From a checkpoint of a small mixture-of-experts model trained on Wikipedia.
Training: a variant of Adam for the experts, 7208 steps.
Below are experts of layer 7 (counted from 0) of a mixture-of-experts language model. Rows are named router (the router's row for the expert), gate (a neuron's input weights, with its number), up (a neuron's input weights, with its number) and show model dimensions 0-111. Each number is 500 + 50 x the weight over its row's rms, rounded and kept within 0 to 999. Numbers have three digits each.
After each expert's rows: "gets" lists some tokens that make up at least twice as much of what it gets as of all text; "comes after" lists some tokens at least twice as common just before its tokens as in all text. This comes from a sample of Wikipedia text that the model never trained on. Tokens count by the router's weight.

# expert 8
router:475446531475550594482538513463504546491430407523562457510577470576528462560532612437563415531481485492558509485500638433502571534490453559471475476615589459452574471498507481398539579540537578464627472489461455529494540506436466488479510527361521516440510554466514416485484528483470442492432564501452465479474494508518506575506463536410
gate5:435509586555466475513484445579482467547557544474458484554460421459438458451482445547434582510490563463486449483580559443480536427586519443454662574403552389505413452420501467539475471420515532604408442491590469543493556503431452463589497518523553496505396562506470543438513529538483483523521516466457473483566547499485469391553484458487
up5:505572618509502473524459451485415481417583524494510473535401500507424423467623488511560562516521528395486435582519548394492488439559494502531548656462475506521524464516458358471531608452444440493480512463571548449581557517481516443451533504558481567461564532517476559559508535505468510450599532575431467571501419548432551547543481505430
gate6:569499544555476507459413517456479573459490476487460475493419473518527652554507428482482466595568437449594623543467533403541483497357513488527528489517512552565509496558381494480485391500396535551466668436490568526603455472466548503570498531472515529537526552569411476585492563517495444486444579516460453637443484471565503491535520555528
up6:507477439663569473524462493579546550509551475412539469543464465531595515580545508429517507461570645499503456492542539519567451476531479660488523436475451508575606577596554545419548434449477444565543421515525548493552485528487397520428434431491527457474484413457544498462435519585538475522469567532503513483492486496527456477465559516468
gate7:501444457463501495569424558462572454552476440426538504470445510534556549412490460488441532468466595489521482548572520542528479496503483516540474459510443553472500448503605517484491536524543451556507466446446386562500545567423452496591493456439496445499528554576530544516542511541434571592479474445421537503503439497473479574495519494439
up7:571505467519528530447419546473601441394534486562509533504435548517500516485521378450481489531418476477520591524541597524497549488436466390450487560581506499440490563489512571480431510495402572486428544544554480454550442472528382497530514457434497422481511550504415533620504482483452498494487575505490549542525434472559510527506545523488
gate8:432524503424400527559570459496452502505520525537515447507526448474451432529537545547609468500544564555509516471517489471501490448485523521398594503442605468576530425531508549557513524500481472585456622447474549456518438484477601427577434397366561540478471548547493525402397542484499541476540497475557406482445589502530587511590453497458
up8:559460504375440508564535444537485454502546450535455470569417449511406596520540518538588567617586468465511420468507539520489546552482547573430554536470590445531522505568552562504550464487519544639571606506454487476560475586475503387543438482428558477376581497526497530449498547405459428558549561407529370435509535450403485508539455547488
gets: "was ", "is ", "as ", "and ", "with ", "were "
comes after: "was ", ", ", "is ", "as ", "It ", "it "

# expert 5
router:601431443495552461436538417556564570545488474510606528540495520459455444619491503495510350521485583436563520470436531516556407449494492461521539511527434540441595495547488501537568456524538478472499493537406531495491506523470442472550515524402444560480475492531499425470532567512472553514507545486477545447497457572515449475435490564563
gate5:489509572523500448480461531496643519500585584573513457507490523433529482554427592581511427480464500421529492590526504577507569454510475520538542421515561585428552514534475546543484533586609460523436459434460504506462455576563532530574493515481651500462499389531421451470410530517517507436548603550466439602485564504513436513504537476500
up5:466537464485420517446572507455537422514563413514508448479512558494550519528446485539469435503479542467439571535458579502471492523500532564518601472539529501547500533551509483500515565515550412508516533470465474483468527526587549472559492466433504478503494468534471451464499455431417428399412509450541500590431492562481465516530592519477
gate6:495520458591451524497500506448449545421461586538529544537480487545515476542392459549533473555461477524465497590536477449497457512563482454437474527438436507590518495492566534425506565495477504498510542527549481475556503537504517472587504540461530489502488508517446565490476482471485476526494545505570533460526527584541490527455419520478
up6:436445548430467527519584447509473523471395598583569506516497504462505493447551484496478497438492445423476516470604408438471475442525497486496484533441459419583559592450507495522493419425474512505489572517533544441541537425541505373409541471556542535465570541478529512442516540462557509584547549496478541420400427556462536404460498527551
gate7:502483579481481571491511472515517540575404494467497492644535584409452482484545484644493454559539505512474513535505452514415483562532575514529506518397450454522378463451448444483494581502444536525490500441537443474404574565448547484603523546486571527583467503505551580472635498557603522443540548524451563571541598420465486523387535495479
up7:432467435485438492561522412495479539459591481550414530462521449541469511478467578465447477565461462468490524434466516467553483505446526492439523479463453535562535443465559533517436517416419516486464534526480450552596522508504426396442530526498581519478513464428527517610425438432423517524548439490588449513487473513518454507452448504523
gate8:494484484379479621501526476489546594553407587500539587563497600529487504541565497498575432516607492532488526486540522470541450597483536484391478539539502479518472502571532405493540589539562503507518407542483505421492582532530547495518548458544578483504588510459495455418586448497526470471477551516475471491515490598468437466488521671556
up8:447514551467500523475433502525563492444503462463435560494488506482539489507551469569547504497443563572492579520471524555528514596488525427483497588508475410413455403503430443494549540444527492483524424430468558456580447530504575542453510504529478478448571479437443514558449431477466415468471592532442522395487481587448468567515506484543
gets: "that ", "which ", "who ", "a ", "It ", "= "
comes after: ", ", "\n\n", ". ", "a ", "is ", "us "

# expert 7
router:536521505504503552451555380400543517518514534493512581474532584501489478570540565434445466549538567572580470491459508528539511480510604492442456503619430480454558585515440467526583414491470547528566456562526436527513617482491486553551517526426413464523452445506419460541619518457539468535497630482468499379484420548569487502539472527544
gate5:532503496474452487498489430469521544511514500489502533474412570536464538497452496494480537633494499422354476531468490531590443566493507413494414625459490516449479485483480524538505482508571517546507503575556540452574523583525508550370515480387531463517468486516533528529519475589434419405531525521468467502391566520472533524473522535459
up5:479507442517497428502440612478427538533445548525528507577487492465571462513519527546428381542496431483515574530505546497471449514559539471448380534514529536566545493576474535535364484509387464509424496504461536520517423554476495521420559498539567499491521494524423490510427542359404524529516490406398335602422449509510383437594426427492
gate6:493462466477579464508497461469468549445443491502496546549543458541580538497561488537586399503428425475466545519495439519557527518442530624491588493524555470528500485517514489432522490462451547583521456486448505504545574534546391529515366426506482421432496605505495467422497493440502472508446459547586439504428484438637483453512432481511
up6:514524538590474475497530501502500454564430505553485548560573481494464493487512511494541513358515534471561479480467441451475466472469553480535495510496578525481467539609540365438499490440363450485533542500502480557564483461517485493529493516530431486388500598465518491507531503490472509537553457488468357501474532450505505496362611432538
gate7:511479545511507498460427563523449482587536576603513458492461511522448499492607485548527628528542469465472547419541595479476457560560569549429587571549556542528507410442509386500477485512421526442477502422496433407512562573459564365472423455574512543447526534559457596630563427500505458398632652501503432518469509512430536508387501504593
up7:461543552510514435465474537525568478457486455512502480537439487612499418452555489518472607477579421478508468419511569443538448553461591534520637509536555435395503581453511428485405488570534545539509508469461484561560588494519531412513486478494544469573513509680505465496579473524412452480468534530539473595436483500420613432392523538506
gate8:496383462476451411497577463510457525501612435516459386530492428549554537530437599500545448483485475441504407507525509452536457544476448514545483465506517607495567524417512450524567475466523570495485537523520464468454421473493472456516428621500518542497528441557578489599515484574412488570463500588548441514528470440477389546486479473384
up8:452512469500515494464498519506581598470506545497495465450485478480511507525404535442454440527562459444502520514496554520489525375601592576506553514460473522498521475532435489521450462441545549557539603444453519464401468544475464455525532487498550483439506467504480459485388478557406501622488486555483480521492521359479562514391522447432
gets: "\n", "\n\n", ": ", "|", ")", "/ "
comes after: ".", "- ", ")", "|", "==", "="

# expert 10
router:517479555524552513514585614411549531539531555436453582506581451561529536527544533483496506531473620563522451496492491521469436533557575554526564476519570478492516512503470490564547500503533462441544596439436527568550463572483462559562526538484585627501487480532530478523572592467505454637527525440499533502441464580508422479468402457481
gate5:542470400637565556569426501457516470535535466506492448508578481536531469541560522506542506547532517501620582488448504540544532477539527622521515567493498467543549480400480448427433438597391523541588489430482497443475556511468543417502392461528549500442477487510457483546587428562543520444488535482536506587453464499478644450576523574435
up5:515509402585412410588377474488500427570449457477399431437490466485587494513468536494523562449512475447478559480560511452523494458441466540565523527401520457489502522490490590479559457508527533434553473497470428574536487487505513520518482449541483500575469447513510510506598543476605603542550520432434503462547501405423532510559534506489
gate6:646485394481479527505552458426539595513478503544556493495388473552508546535415530536534481619499456495527487475440549466526577532469559557501561489544508498437566441575528437500524562446458457482553472522473427530500455562506498500527541483548484455473614513481483462598505531565485503493422434492519449421471486461554476457460488487503
up6:502566506483493443477536527566506504509458478485581409544559509431392406468491391460485529451499476452487523502422412523469511486483503542559401473478553410499447540505472448564538457517478518492486528506475461529515489432462513439468426489509533494578483507542520580516490459418575420512573527543487462553480510522531583497536445497412
gate7:524546504494415531550462467518545562426576545461497467492566548542434356555489490505418526480458493498575553489550545397484533419483446567483465572494552573467445459533399534526506495465541504469465486420486513539485422533479514503522508405536477483554442579433511457406573472629494674498485539495490528485544504466495556484571557535586
up7:506547548482500565477515585490430650549504543514479428441613522555500403421568457513496460433503519512528522521459486500447491461548451602417531535458596523461537450454383570399394545476578503460429511350551526503435410573512454522424560415508433605505468593478568478494422418521540567468514498461553499512499691569519477476518465446537
gate8:492485513596434539538562491553524492510441529532442514402458460553502422430474570578438450537481481416548500466491507451549471495530627510480572535511548528516414451427460476540471476572544526477565533493490531486488500718464461490511541500502416508463540527630486415483478486551538541517479590391554494528476451511459582521562478598530
up8:490425451399467489465538480551476496518442453549498526534362500516489428561472502507587550550491505487491466457501522469507572567507400459470452590441479463400492509558405492492457486487548453473476501464528551529500418528529481597516486434527509402502412510456487538511450504494565510525464471527518433409436518508497457559521625607459
gets: "the ", "The ", ". ", "s ", "its ", "=="
comes after: ".", "'", ". ", "of ", "K", "P"

# expert 12
router:507479541492492486487481465486540574460516509503483541491516483467509480515493542490532550497511479500617373509471579597470499506489641487486457577529475555498548483462450509534505595512526491576560561521539572466487550501506474516487523527491389505473548506559566481554520491510421451533523637535431430479521458498420522615495437601496
gate5:498520486487559492579454405499444591518497462585580593438487468480495456505554504490446438562504474513466477445588408444539594423465423477508522538474458507468468482525460438572494522526423466529606448466508459501615533488455538474535514410512576454528459497492463520500506524479479528453527557524426612535519449459565575559488465613495
up5:471532523549446577546484537583482511492590564543465517504476476462580521505455562486531485514516526557500439454537443501502462513534512556488422456478539528581417458507604566506414426504465492520529416551498541484570515407520527419549556488530501503474572406448446549490490425589488480534476449467560420597428509566544534561495438515530
gate6:492487501527514605542531486449527455477487454500578532504466486418528499507468482549572519448562480382434479437423551412424536487477582515441485499431569471485482484492468577492503461543420536516442490413495473511425498559544561411414493464459534514526477536504497500441573470554554589514398530540459471498475521445618531564555500572503
up6:575540420470500474432483476492532482619511515489604515494510518579498460577619536465498445467504488496443428463340542496557535515570558570535494475486543556468578557547484472549440639436594449506483455453463464512514403535474432481497519544507471440410422491564438438521518454451554470460590539473427471533482532501493504521535508535453
gate7:574462536474571501581454432536465509517457525479502406583521511514494471511616513493433512466529513511514457515466570524534582552451602463408550531522500531606616511612484487492504471477441523532476560516548426548497425539464477415527438505543537532408522434523443534537511413469449505477416553550432495488464530463477504564502633499450
up7:467482464592522455523438477491589543577467454548525510541528489546450475592562531581462419571426536433577480501505503549499548492549523554500574451495533504538483423485425451379481461491511516430535470440565597471563576502539497480535497533497435481506516406525514502543451502445552537480555555380509576524463537546405473536504458469604
gate8:659511469419542535530507503513517551377526552485589545479505474571484472503588481554372574510403464444444425474530571528462566535474531560499540493423575405493481446542453470484522537556562503524590527484432431521507357470451479442521480478567541465499536431492487532416509523468530528549506441598567569483573443456571522484574414535535
up8:549450468481369556591526441516516515429500538549570498487500435541432515458481421501473577500475497540465516453580467571423662509457539476414429490408472497478558460496451486480485461517494492595599592525557481514516430346418531469441433436542512549518550439455458552455495489417484470525543453468525527516532418480462536421461533522516
gets: "the ", "| ", "P", ",", " ", "b"
comes after: "| ", "(", "in ", "\n\n", "; ", "for "

# expert 13
router:508402577539518566493509516474519522493488511594411541533556574461498504614458507428527429494568498508492535469478461531441523481495530535411480552594493405552548492508496428551561524620445518476598479429508458559483588507519457468509519539455490478558474469538509502467483500459518513523462589454569501400421463547570446486502498516461
gate5:566489450526467459412543516546575525499487483550521601497518448632462433577433402507520567487448505495526379474423521484433526443388423612461603466539550447537391503529504489437469566487482438533521515511402512470382555528483520527495345424465573476541451555529426433449558513507553608558532512401471443508545550501492600547491489481501
up5:476475528470593437438465491527490514490453591383546492521491386542512504501448479441530479599563556488419536498443489596469544519581495431500532436530578470590566457433448395463533482504412509508585477495442589466443510452558491490542473579531460477524417458496516497475626432513435455446454635471494596499540498499530480508601444462530
gate6:445462581496526395500528499550532542482502475525566514464491461472455424601520428554476531568508579517552558503544498468459461551508412545496466579482450452522476530451583511512578539506455529578546433536550540467622500378504578484469538565447568490533462536530511511505582602546632455539446573467496548548559576501554550483440398596483
up6:525449521490425535450570496450525461519448537421367435546507505545544495454465653497513387452568567472485507466533514494477420458541544500528477506566466531462524444591461588534625516466502427495395563515372494494492512568454513548616503555545431520512605509517555365384498426545497466516442499452527532567500495492420496547498494479445
gate7:496504619488513494523490428498559488501497497509540540534477552436492529474527559459518617463492536460570479439500489663505502502518386472487486538559461479511494542526505405514557514497506472492547463361459538535451539482468613475507451477444433461468460470540531499574541514413451555480448521486473549526517521555551398526473562487518
up7:476531540450473600515511513531516518536551519486488467483451461404553505538523505458504613444488613499529487455578497491540503570545470458496456509490396521575561519536451546552504550469565521622429463461507507515691469406439569511405504653500416456515509385487425440519549548528514527523464406541498534471489469485594423521540499496474
gate8:504634499493492582506454456500500588411507441578597469465553482552465457558618523495491569488506532583478528565572574565532525474539417610452582503547479454538521516458488420576555535482462514481473359432541428549495563497565523440512530625465532490462466513484457467480511487585568546527553522520524449495481438484505450452507525455551
up8:476448446547400416485486583445583493586509525491479504530431492524426487537442492522433520451496534536496466557585485462503594441536568434492527506411500478501446388518537581479495627500568535547423532508497543596539470621445544531535493533543492493495518439576525477613465497503437542437436509563496573509515470471427511573455522544458
gets: "- ", "|", ".", "==", "== ", "Ch"
comes after: "\n", "\n\n", "Y", " ", "g", "Sh"